Below are experts of layer 4 (counted from 0) of a mixture-of-experts language model. Rows are named router (the router's row for the expert), down (a neuron's output weights, with its number) and show model dimensions 64-127. Each number is 500 + 40 x the weight over its row's rms, rounded and kept within 0 to 999. Numbers have three digits each.
After each expert's rows: a language model's description of what the expert responds to. This comes from a sample of Wikipedia text that the model never trained on.

# expert 18
router:517522549497455523477454507520501508493475505556428545473558557483519507470494436472532525529462477470528438512457489487553482518435472475535453490465534458534502501507494514559439519538541447
down0:575477529458504434495583551535464589482507530476531485455514544567522491470482427413544513550484532492502547495484400472426508445487509511481538430442483546532473548505516426420578496510482461
down1:466426459566505496468496557504449521468504501530519497519471546559502454463532486455435541455540514531440432511507499471629497369485477546492485480500475468495561430531469520537514453544538484
down2:422592494471467484526568473468549461506495476493472516529506484488489492522493458435476502550495505507473535518506523578507424551439547450459551527508520520498443500546511488466503469523521476
down3:491453535516543504501532519527519479536449499499468523469541548459484516425503576535534570496611541510460518480528479491552503480471498551464500511534471550555444469491455490548480505531487470
down4:501448536475444508533545470441525444457478496452537488468548430479492535465479474564484518529512498474520494476523524483484493446547526466549471470457447388504529525488540532494497541476520497
down5:473492501475546430440514453500509583499520477457501502475490502459466468486522543476453615474603463505477502513541519481497577550423596511512510442479549470517518484527406501451521494451498504
Mixed digits and nouns. Final digits of years and chemical formula subscripts, such as 199-9 and Cl2O-6, plus assorted nouns and verbs in running prose.

# expert 37
router:518522550495456524475454509519499508489477507556425546471555558483520507468494436473534527528462481469528438510457490488551484515433472475534455492469535458533501501507492515560436519539540445
down0:512465524498503471521532539517490562488510522553494525538526522511504458546480566488576507481478570490461481511514440555425546491529504450496458391515487495484506507550520405440606519490522484
down1:495489432497510593534496508549529557494540523516505476519441533599515507516549484529488499356530508484508447496511571550544456440510514462498520487541553528529449499500500502433578489553492468
down2:401505444533438500554522421485524544551491470471513462496394472481504525540525439520450516577520470496479555525482484502547507497489542479447504515483607503464448493565533472502551499388502429
down3:516410489497530575458502529544483543562490473517523501454421474488470516489565533530516516467580487507505478428500493483519543442549545524513421509524492514528457524480458521502456534469509568
down4:450400538519495499477467524537479472550470513532497563584549478501564473538378479488509444526542497495502495478530491517527466498526470532501542401450487377515539512495535470559495523479523474
down5:516454532510555443494553475473479557507527493427516511536477488491501525534479503462501565522490472445494463482508460478471557462446620520457482488506466464505516513414467497536466474456503515
Item before number. Token right before a digit in codes, versions and labels, such as CLN8, N-acetylglucosamine-6, Version 1, plus common nouns like building, aircraft.

# expert 2
router:477531530538495502469481545491520477511460583527461500478557492441513541441516469487520572530456497478498432524430484445494444494467446504468459489478463470502497510535458588562461491559548459
down0:549476559500514462537540524589463554451553510541439555525520499484471457472497445452592398442495471453486464561520475464428509477515539482492488485503470478510557502447536406500526486482476499
down1:473446469520479531468496467502534573483393517529425470473488540484587479509573413503468503466561491542570534460509435471572483440464545482557501498517510461456565508571484581517511438504576514
down2:391537481518473434557469466496486511501470515448534502516491494470504468556506500529495492504541549500393558497451481481454440463508509482462501508504592516512487530560559508512517420557515475
down3:403506484511525487533485513515582594479427532489508513486466432470390496480477508543496434532562515562502523512536540504487482502434524446498534477478487550545520502454534517539529452490508452
down4:461496528476440594517505585522478530500426515517522519460564528498545486507482426440479490587445515454512517517560479490519519437535497504535459494464500486486505510470544491493504491525519483
down5:470562468507510507509460474538456547440449529487537507503485513387502525496467496486476538495513533506460485532562439513485589487415556495394475489544465480521418495506460504450522498471511514
Main verbs be/have. Forms of be and have as the main or auxiliary verb after a subject, as in he was, it is, there were.

# expert 7
router:516522551495455523476454508520503509493475507557427545470556559483521507469495436470534526527461480468528439512457492489551486518434470475534455490469533458535499500507493515560437519539540446
down0:559576543485468481519453501490453550511532504543490479514530584566500543521483409437541463479437533497473488569514458523468548452503535490559505486509460471492451496525513439465534498499532473
down1:447496505596440522477481503515509536483478563481444506497492550534474510423520475476520547508544549502558504525534529460579523417556594497530488495523523572444513531601408545501511501511534494
down2:395520461524451451512537492469531564528471479518534463496491475545497502501499439468419508478555487558481573497444536505464490470529544470525516566515562489466478529534544484467527510441550424
down3:484497465519529506450576588504553539494521499502436522438483419455507488475581526519522553472556572449513526460505549483502552500493540502583510528433468450496509497490465547480531508493482461
down4:559501507508490546603536485508479463500475540521480455505505466465451499510478458517532487528444546481534498500486555546521435464515524482448462497419444442503541490440508499565546523514491515
down5:550565450501516476474513507507542560501495497419486540509399473498502579497494472517543526429528526485502543476527482523508498459374635470493525505528483429464539514455473579447525499532455504
Numbers, hyphens, plural nouns. Digits, dashes and hyphens in scores, date ranges and codes, such as 42–28 or Shariatpur-3, plus plural group nouns like officials, troops, students.

# expert 19
router:516523550496455522474452506519501507491475507555423546472554558481518506471494434473534525529462479470529437509457489484552482516436471476534454489466533457533502500507495514561436521537539447
down0:542470534501509488462494495529475579510460504500423456485470518590502536499484454412516445486418526457501515509447431494491515455460443488500509465492471479518491486510498325493556499494493503
down1:498404529541512487486553485479492564499428480502553500513498524485447476530554485491474541438571448521472514478472554486600492456545512495504497483544525433478541544592416486455544444532471429
down2:421541455490400470528538460480512546537499478512479471536464442517475439558505477522461510500525474463482463506473498552509505509498452493438568516481603514529470479498521429446510510479548508
down3:507455482529541562448497483513518538480451528500519511446520407492470539414563547500550504483570552574478500479526470488530458470552550470538434536500461583537463553489486464511477476516497445
down4:488511504530487493521616471543444436553450515453542465518604449474493450504510413543529507557526542504474506525498502433478465396518449468482524424485500419522534435449501495525499576483518508
down5:496478451525537504508500438544497544462468617491529467520439521508478501477492473476482547506527477505504476460513520500430534494447649495512488514504527501526507525450474530528532517499494519
Verbs, years, dates. Forms of be such as is, was, were after a subject, year digits in birth dates, month names, and began or started.

# expert 47
router:510523556515450529483452543517485537516476470564480564493568521513538519496506421462511501526435445495539440535457476510521473539467441506536446437486498460509478479502519530537472551548552447
down0:535444502566515450505495545563502556533469571439482527500426583521528473455526482435519556482505561486549487523462495462504498450464474506544504505424521564535511496511489412436484496471510465
down1:479414522535426593463546520502504563471483498493444488518468539506458430465578522473445549498536497540516525513499550476572554532486478567438561483467445494489470453559507542476494501458498535
down2:440519494497437462550597472490507527494481425491501529464407422508523465514474506534446495491495480560450570516507495468520500505497543506442572566499509525481486529593528485465484508529484533
down3:526484507519477502528511486539537584507473449528431543439430461459452535469559514546551489481552564469509492497444448510541436467508507464499557494469447492480487552523438554576470491455513488
down4:545489521498544507544542440481524464526501476560514503497553551551494488505477491480512468515499505515493510483511527516447546475538503520517486463472435446486512478395570456554539524530490440
down5:439568526554495488493488476538481519481512465432485412554433518424551525482471539493515545472603533429486483503477449459431539473515542544466535480459516463493506470433413491543369478537560500
Semicolon list separators. Semicolons and dash separators in dense lists and tables such as racing results and award lists, with some and and pipes.

# expert 54
router:470478553487433564482443546484508481513444559499482520524517488437605532517464470497503505535512470481500458577477474552532408464492484470541476480505512481520493469527492485544463542468555456
down0:527531531527517500516526539539498587527465514440560514500575518501526456498432538433575456541457487475493504449546479486480512560477493474506483558444474514505483462511498452575495537483550447
down1:505482463484477534492543508485506490465480517463487483544446518543495474503613509529421564513477483465543465522570500502500428524481511472464569457459518460451488452574479577556491442617514616
down2:510579525469394491514538486511526497502456566505580470525449500493499477456525477534472495486493412500475527537538529487522540529470477482467530466492532555488553512535484554466509447476527570
down3:450438448528476480521485493506546491558492483495487491529505467474516585381469546524546545548580542467498545511453439493546554468505482464521484536431403532517506455531429501510492522459549453
down4:496500515511440491542512448495505511522487499532579589544550496522458476486529562536489540553510549467541485509510506504513513457512507511502484480429409393542454579410534459476448515489462505
down5:500525503473440496439485490545424578440481616408457450517521477472499451469542560504496551464523470481467508548531476534502466466473598594494443462500446458503580492535497471524460465503553510
Table cell separators. Pipe characters between numeric cells in sports league and statistics tables, mostly after a number, as in "43 | 33".

# expert 4
router:477572589454485539492444519514492560507463496544498541483556508455537510483454507475552578491524415541491492465487488446501467486466385520475459524449521558493541456523506550502488523451491421
down0:579464484525495400457522501501480542512514567507478481499500534541530431456487426475530489445548521474398526475533451506485521454466526493565500483441437492517481548506503420577532492541505508
down1:502429447560474528430470501489501529491454498498410497509477582527481504522502472524487505466588562534528504529514504482547457499583499526530502481452503434476546502499494624504518434510587475
down2:459519494510445515567548507482558521522480476434513477500505503507518476533469469485450527475529510447395533499516535462509433525518551508480633510511539543488448535533482487519514440530594442
down3:515493540522518552493471530516499599505502480523504468477522385498480467485477530542484440538551585492518465557508533474508520420495468453509528534497482547475438437493497530549521501543498471
down4:514525512598458478565539477507467476512514519491515503434493495501460431500425514519424470532461484418501423563480491460466516494469458476477422552480450480495500519435522463502585509495523446
down5:559553515484541503497552460490549529454467539465508486506474494517515574497501509516516595489563502436457523486493534493491583433488546515466528455505461541448531507509460482494544505599520506
Multi-digit number pieces. Digit chunks inside large numbers, years and statistics, often after a comma or before a pipe, e.g. 2,309; 18,179; 195(1).

# expert 3
router:478549512517563543506446568559440541563449461524469472425498575505497535472518432453533493470481511443558462509447521568519487465487459504523524501519502530453498478472523548528440532492574478
down0:492507538518443513553524502479457502512488512483545488469495473554503509450454492453532547470474506476482531514507497488400483505483448558470440469488548545461510523518510405518491496459468499
down1:463455425544454552474491553503512509443516458562443510544434561516498494495510483464486564446556470511491539500540512510496488490590531383506547500479523496472552497572459475523484474559473496
down2:402502489495423528484532506511538576475481470413504447546449509459461487564535502531436463529518514513469474498458512515539432478485417489496611511597556522524468555530500528452511462450511503
down3:502481518490451494493495596523538516520502539521446498525525453489465550529469464507539500487530564543489583519532499480528548473536596501482444495482383471521481526446434441498491489445538477
down4:431479450530478551492516491505460415508469536498502561531530504570485413495387476402550450480511485543547504545407454478562537468508456495443442517481554441545510427490547443506478548542512555
down5:493474476514579458537550486521483526579521511442468494523417529475466545506531520470502544516528457499474537532551476495473535466486504518464535410456539517471530494495527486550399472461452549
Field and list punctuation. Colons after field names in infobox-style lists, plus leading hyphens, equals signs and pipes, e.g. "First released:", "- Nickname".

# expert 60
router:552482539547421515482506561522558469535513517525507530452461445495486539552465434589481503521482466474552454490512499498516541577469502508554495550486455443495496464482477448452538512470557533
down0:507545461515502506472457516522447525520506472452487544475518534495495522505463484489584454511495591502496551557427408608530507513500459502458492428467485497558492490513536436567533439507566487
down1:472445449535513533473508526501548546423515542532538495515473465519595472424530517561442516423539473491519521494510438466572447484530513547496486464486504525449547520540421507490519466582572471
down2:445565494508481519513583424469556460461487467539581462508529430509488446495543509514519521493490554536482487512552492549449531490483557523432561481521594471480469523563480491501454469468419540
down3:531449436529464510480489480499492455537467569438556460452515468537450524451449563453523596450536474545515443474463507484496447450491547503517538451528477448491491501533532509587495551430448510
down4:524505518542441554480546452525440453508503500517519501568553563447454468488508493520489452519467487545513517487474492492489501464485557553487451540436424394396483487489548536525549514531505503
down5:499467482482517502530476515456454514499485479468551442532441531475563420434498538385489602472483482516515490527537483482444522486422595494528499547508503505511618550475439513509470504558507499
The before places. The word the, or her and his, after in, on or at, mostly before geographic or census places, as in "In the town".

# expert 8
router:479552552488486501439452493481422569581452561521441534485487533488540478496436442490491498554432493463550450534458560523508439472489503495509493483467543446506471454565496504515459549548590470
down0:508459508535559485533477490527499493471573452533446550491524517489431495482457449415442444472524472441492486476504401423476491492445524496502455500458558519510595499470425469521548491528466517
down1:535445442521430544447518531516431511471515559486500502493466513530561566454514526464430503449590495500559523456498512438530527484419526499565537520436494468557531471538483459431500519513539573
down2:483512458541358506563529503508544467529539492487477511484485445492472422506492506610472481506512517489512521542463487516437531509451460530499532560524586490503459512545575490443491497511475511
down3:515457477494515562500523529494529551525554530570489528513430430460515565499533515525439498520580531526478536519504560523514459591468488454529464502564504529488468473436472473502451587522483433
down4:520487511513500544518569463542486465535436468464465527445562498470464541524496500484471410504497523528502411522518476482550474529475463515504514535427451419454559523457487479577585505592519483
down5:552571543485516512506461496415482476453504538495448480558467473462492516575459490451484529468457391507526495534549477503438480455392530561485488465515494375466490531493455456504506519468493545
Coordinating conjunctions. Mostly and, also or, but, then, than, later joining items or clauses; also -ly adverb endings and as in as well as.

# expert 50
router:516523549497456520476455505518502508490478505557424544469556555482517506470494435474533524529457480469528435511458489488554482518435470473533453492468534457531501502505494514562436523537543446
down0:513518526538475487497480503554427546493501481443464471518470563519530498457491454427562503500399532486447521499492461476414506502511426488484535407511529512491508518503502418462503507526484498
down1:532421447515503550499506502561509514440529530523433550536458533532507564491556525476410480460518466587502428506430481471509488429480473516508507501511536498447521487524466514537514508511592480
down2:421498512534430467561474494452565478524469526498542495564503486521485458598513495460414504532534460444439574460499562498500508464508488538511585536503548548435492490537534524531521459501544557
down3:460482500455504482482497561510477530529522546467548508467448486491435497478498551506534482486534583504459551461514465447390580436485515496492508517474445476564510477515480499444512430499532506
down4:461433518517403487527524522497467455477402539484488486467523506549499451474514416522545447540490561529539467545508468533521477478465488500547477514476465372537532526422476548542468526524558465
down5:511597543482509504509470526546510561413486531438530451524406485505501517478512512459551542439578480465500551512533414491463537430448605562496513475466471486505513481512445550539509473530484540
Year digits and table numbers. Final digits of years after 196, 198, 201, and small numbers in table cells, as in 1997, W1, seat 1/2.

# expert 33
router:523511532462477531449459504503446541506477487555483515455565558416549503544578475451526563560482522542510430481466464490504526460502489555448427517478507445475529491527485533514506504472508480
down0:535530516507520436460485504488523491540533567524388494509514488475482480520515489454555469437462516471490489509504470463422513484434534471437463497522520508431505497429478407473562482505530518
down1:538432467571485520464517567509475554455544488495469513475450523530558531507472454528404467485465451534531499484503552508540477444536508471510510447535476476504517474572532457474512419573552549
down2:461478423487465476574557446477587511490510492464515468532473422589513520433473476538447541512535446508495468522495459512529495471501526406454520562462531476472470447522540497459495480489490461
down3:472461492497531553436545557508485556554482523510437585440510431442433539444525493492554540539544532530437458493439545514515506493487514495535538534503501503453516434508475485507573489463498473
down4:468545506564478518496542481520486479544484493457506525474547494477473437528525496490534492505514509493555509535551451562540518521599513463519443562500439443529490445481543497543563483524497541
down5:498522488486473440414473499530492602440495550503466544473418460543508501442484556540471470508486448469536505450506393525516575511456600567499504484507524490583555484497442526495519484540490514
Clause connectives. Conjunctions and discourse adverbs linking clauses after a comma, such as since, due, however, also, and, as, until.